config.toml
n_layer = 8
d_model = 128
n_experts = 24
experts_per_token = 2
d_expert = 96
d_shared_expert = 0
activation = "swiglu"
moe_layers = [2, 3, 4, 5, 6, 7]
router_score = "softmax"
normalize_top_k = true
routed_scale = 1.41
balance_loss = 0.0168
balance_bias = false
init_std_router = 0.0167
lr_router = 0.00236
vocab_size = 15274
norm = "rmsnorm"
norm_eps = 1e-05
tie_embeddings = false
optimizer = "soap_variant"
lr = 0.0118
beta1 = 0.95
beta2 = 0.95
batch_tokens = 131072
seq_len = 512
train_tokens = 417900000
steps = 3189
dataset = "wikipedia_en"
Below are experts of layer 2 (counted from 0) of a mixture-of-experts language model. Rows are named router (the router's row for the expert) and show model dimensions 0-127. Each number is 500 + 25 x the weight over its row's rms, rounded and kept within 0 to 999. Numbers have three digits each.
After each expert's rows: a language model's description of what the expert responds to. This comes from a sample of Wikipedia text that the model never trained on.

# expert 19
router:472506481426528517517522494545548523521498530511510539500479507454491530485487521543526526523528473495498460505448531491471498462513462499486511476505498493446500495492517504510524546530513477495461521517547492536479518483519480574489486527492530495529481482480504493482498502481456510549502513503485516516500509466491487490493513500504447496441499447485477481509480504487499498494492
Prepositions like of, in, by, for, on, at after nouns or verbs, as in Ministry of, filmed in, during the season.

# expert 18
router:591465538506504457509521526539508507493489512502520523510503477530527498482533480510442574489530506482536502481474499482494498534468485535533476483507496526480484505519481494455472531532473456484491517513490464504511498484511468519524473460508523504514527489518489514474484481511512550515505490519475482510504513529498473495485497496502509522482493547487509473519499520445535492562520
Middle and final pieces of non-English personal and place names, such as Hazen, Yusuf, György, Kobe, Baku.

# expert 2
router:498492477481529459465468526497500552491496494463492433506507529479469519525495508491516496478478523504523488511506492554446539425513491530517533524448491515508518533502490478482511514529515505451518503486491509533492480495539465478500529483519489536514513493509511500477503496541470499472496501514499477453516520511552502524509492512483515512519469452527480535531531465535493458492497
Commas, closing parentheses and quotes, semicolons, and clause-linking words like that, which, where, while after a phrase or title ends.

# expert 14
router:485514545489530484506491505548474495521493511460501515468505493441534498474497507504524494510472481476488520526496516541524476530529456462508516514484481513513476462484503504476482508501522517476514557447470504530477515554466506515469495499488459533519462507430503477496489504472529497517499530510526510529486528510559491494497483480507501511534521529510484487509487445460549502468479
Individual digits inside years, dates, scores, statistics and ISBNs, such as the 4 in 2004, or 30 August.

# expert 21
router:499478543526470503500557518494466545476563474468504442480482483493482525493487457487513493502561492532522538498540455448500442527484499438503538491492508502535432497490493453501528492534512498512503465531520511519510510509498536488525507491495508510494486491509482510511510482502497477480486499484485498513480466508498507517513483484456501507502527444523490520483522523495464498528488
First pieces of words split by the tokenizer, like re-, un-, sp-, sh-, dis-, in reve-al, spl-its, amb-ushed, plus short words.

# expert 5
router:504488504506486493525525484508490500445488461571478508507503490508484519534490520517476512505462490507533493483536565514493526485504515469463474488518506485475444522504497528492496533523494543526518508512475491549486493533442538558454505491490500466488451489513516479528486520496528497502496475471512466518514499486474542522476534498511510508528490515490486466504479465475554542485520
Country names and words like University, States, American, Party, League, often in tables or official names, e.g. Germany, England, Brazilian.

# expert 7
router:493511474457514474472458452475495500502462549467518519509513475474477525489505532460507489502527484492467513487495489495487542521472521523429486505502507502514535517510514527541457519489507484505473495465458486532492507469524540487537510531481443514478506502545525508489497487490501481481480501491498490515509460493512529494507512505520516514468482506511478484493486581437517556477499
Line-initial dashes, colons after infobox field labels, heading equals signs and pipes, as in "- Type: Research Laboratory" or "- Class:".

# expert 16
router:459524540486540463534471559535523454502541492514478479506506484488493487528483504460519508500441521509564468493490472507518540513518515500531525497499482477555532524518519514508504505477529498463520533494488514531517500459510461535516503488509528472497531508433524513524489479511525507558481512512494498564498493514477488482508514525514525522472494506515514503488494477505481533486484
Full stops ending sentences, abbreviation dots like c. and r., decimal points and percent signs in tables.

# expert 15
router:515443502515509547531441470488506487498485506497503472468506477507537496544498498499533497453514505514521516511492542509519477474497510459494496522505492512540531458490506493475518488505547463467487555518584531530498500549477482500491516497492520471497497501504521504503501510530509474511505502473473481438516518506491546512489534495500493486509544546498487539525495503510552512479541
Generic nouns and plural endings after the, a or his, like years, team, season, people, career, appoint-ments, develop-ments.

# expert 22
router:495428531529455511531476503446415515527468489518510485484477498459495473515487500497487504505495491482550515513540506474523600462483516519513520499507490510455524523490489481504525468481457520526488482483524529462509511492466502474459484493501511483482528500483497503499496504503504498519513519510527497499516478479491518503480480506506488493528576505515515514459488473514523495486500
Common nouns and adjectives right after the, a or his, such as first round, railway station, male, home; also loot.

# expert 11
router:499491446515469544491555490481517489468498499501481532510494545530455475507451488491453551498539509495436473488506561469464502499483501491501456511521500497483471487521501528492489557478523488535521522520504523453499495488477482493509475535500524480486534522487479484497506518537512516465507510506515478527495487501503531507509467506526504480555516543490484456496522533486483535515517
Start of proper nouns in running text: month names (April, March), New, place names (Seattle, Ohio, Trenton) and personal first or last names.

# expert 10
router:512491467497520521526536493493483473532511488513515443508483544555474447493506513537496506508529484492480473549502532543496475463490506461521537486512495505509566526477495456511510511497510529527493468430516500474497499515506492470532516505484469501503487513450501496518509509472481482510529494487495557421515533513490494498482515509455495486493496526490511495457498540510526493494484
To and prepositions after verbs, plus past participles and verb suffixes, such as released in, made, known, prevailing, conceived.

# expert 9
router:487497478503503473471435490530491474505508524499472511485478517470451513483488493505532552519459501480470527494519471464515567487529529488466494469473493517449503502496500529505505458461480520538480458443527489495508509510529502483504526506483538470484494498479517479494483527506485520470464477488462495524488486502487472499497478498502493479547540476458523450493491485519556464494494
Articles and possessive determiners in running prose, mostly the after prepositions or verbs, plus a, an, his, their, 's.

# expert 23
router:521515541471473488450527512515474504477475499490512479505527534489531532522517484485503472511466518498465508502478462449469520525471497526517530508516513519504494448520480568546524502493546493501506466531474501482530503520465544496493463486494471523502459495549460507501503495471511477535495468490525485526507495489513504503520473492461510495487490455512496495498514484450447462554483
Opening parentheses before years or units, and capital letters starting split names, such as Se-ahawks, Lic-ensing, Fin-neas, and LaTeX brackets.

# expert 6
router:499535467522490527505459470475497465523499500498499459501506490529485442490542502544531464490527471532525505474529474506544446459515463443473496486482507526466545512485486497481519481483502481473512469493520479485498488495523499510521505505505508521502557496530496504485501501505499513480510488512454498471484465496493419492534419483518527506486478489514487525511499517508495545500496
Common function words in running prose, chiefly and, was, is, as, also, been, or after a subject or comma.

# expert 13
router:494494548514533528539459525506483461487490486497524509436495468459515529504526490511553493520544490489513529490474479533485493491495513548536526528528505495441448513504488461483502518531519463500492525552487518531504503446537531498487515438502534462524486502531490482501485479520517494495529512487502484454503517540505474530501504488474500500495491512509508468502520458499500477530501
Final syllables completing longer words and names, such as -ia, -ian, -ville, -ics, 's, as in conglomer-ate, biodies-el, Pomer-ania.

# expert 3
router:480506478479493537447508529460516472499544495515505523517482467533554480491495475506489490511496516495525456469519486532516531499493497491500483513535479517457466492474516454465489513511431523513528546460471474530493515514493492476473507511498497473525458512534502481511500511526473510517476516508479548434466541497470526481533514456495502502462484482510495500514516450525477486513499
Pipe characters between cells in markdown tables of sports results, election data and statistics, plus semicolons and line breaks ending rows.

# expert 17
router:496473511512507494476467488453557507510497492457475498512495491476536474468485493483496467525478499522544532499468541507503457520595544533504470483485502497484462470520508513517543488511537518481485506479472478476492517460502518512475513517489491524507520479502518506539506491482513527494538484506510549475504503489470456489489517541519463490545449510481499497466503547519483519495489
Leading digit groups of years like 197, 201, 202 in dates, tables and lifespans, plus day numbers and small counts.

# expert 4
router:483548481465499471491538465496515517538463466493492512486531527457502513530505508590468492496508499472490493486511478516531439519508515479474507517529516474502508476500516544504446491528513521527521476515534501435481496519497469478491499508511542474497503502500499509536514493511441527460493507493465508486504542498502504490489527527514510516539542503480521561493498514513491499463478
Newlines, table pipes ending rows, section heading equals signs and list hyphens in wiki tables, lists and headings.

# expert 12
router:483458526511498481491476493498481469531500512509482480522509505563445516488481526487493488507464516510435514537493518507536456493452489535515460493445481476517515464510499513474447465498497509485488523472500485489502493512496483506492499564488518529504545479474484528492521482471498469517503492518530460465481499485491480487512527549522475465444503477512491478540470516526498467478518
Bare space tokens before years and figures in dates and tables, plus dashes, minus signs and currency symbols like $, £.

# expert 1
router:496450509492512548521495533510544523436566519482501521495514499500556472486546476484510485509474494485519562495494470479490537522496494546481502500500479489529436544499503462489499513464477531483492468546519508498502500466491519482490503446501465514520472497493498508463493493504495478501502510480519506526483488519540485495494533532460472515499472465514504534528494453479510530498498
Inner and final pieces of proper nouns and rare words split into fragments, such as Knot-f-est, Beyon-c-é, Los Angeles, -field, -berg.

# expert 8
router:519562439550513434541514567519485507517525478472463528511477535536548497505480500482511469503450516487492509498471476504522445511493506521501496496500499501510477541478504500516507468500530481514503499518508463482488516470511496485444478516500504536500460477574513519496475513501512475488533531518488520535498500486470552486491495483536520505513503510512499478511474490516511480513496
Assorted pieces and words such as ze in zeal, ure in urease, eye, However, rebounds, if; no clear shared pattern.

# expert 0
router:530536478493475451435521525516486503448518494527522533520503528541521522480485503477460528483487519524496481512501527492492507522548486538525472514472519470536511512495535527548486475499487516485514474486496503487501497533439506519492448533506494510445499505513465516470487501474509495490456500519527491537485484480493469482476465458508512515493493474485531536466499537524464479534516
Single capital letters or first pieces starting a proper name or word, often surnames, such as the L of Laffranchi, Gu in McGuinness, K-12.

# expert 20
router:480530543509477529502485482486535539526501508531513528539483497469479537478519528473504471488461521493477490520490489488502465466535515428480482477497520495564521491479492482533517477459462489510499498471518520487491509528471446484557541512497468488484487490479521514494509482470519536507501512524531552487508496485524499488490500464511520505463518560478487456510503486543466489492487
Middle pieces of longer Latinate words after a prefix, such as exp-an-se, acc-ol-ades, imp-art-ial, Inc-arn-ation.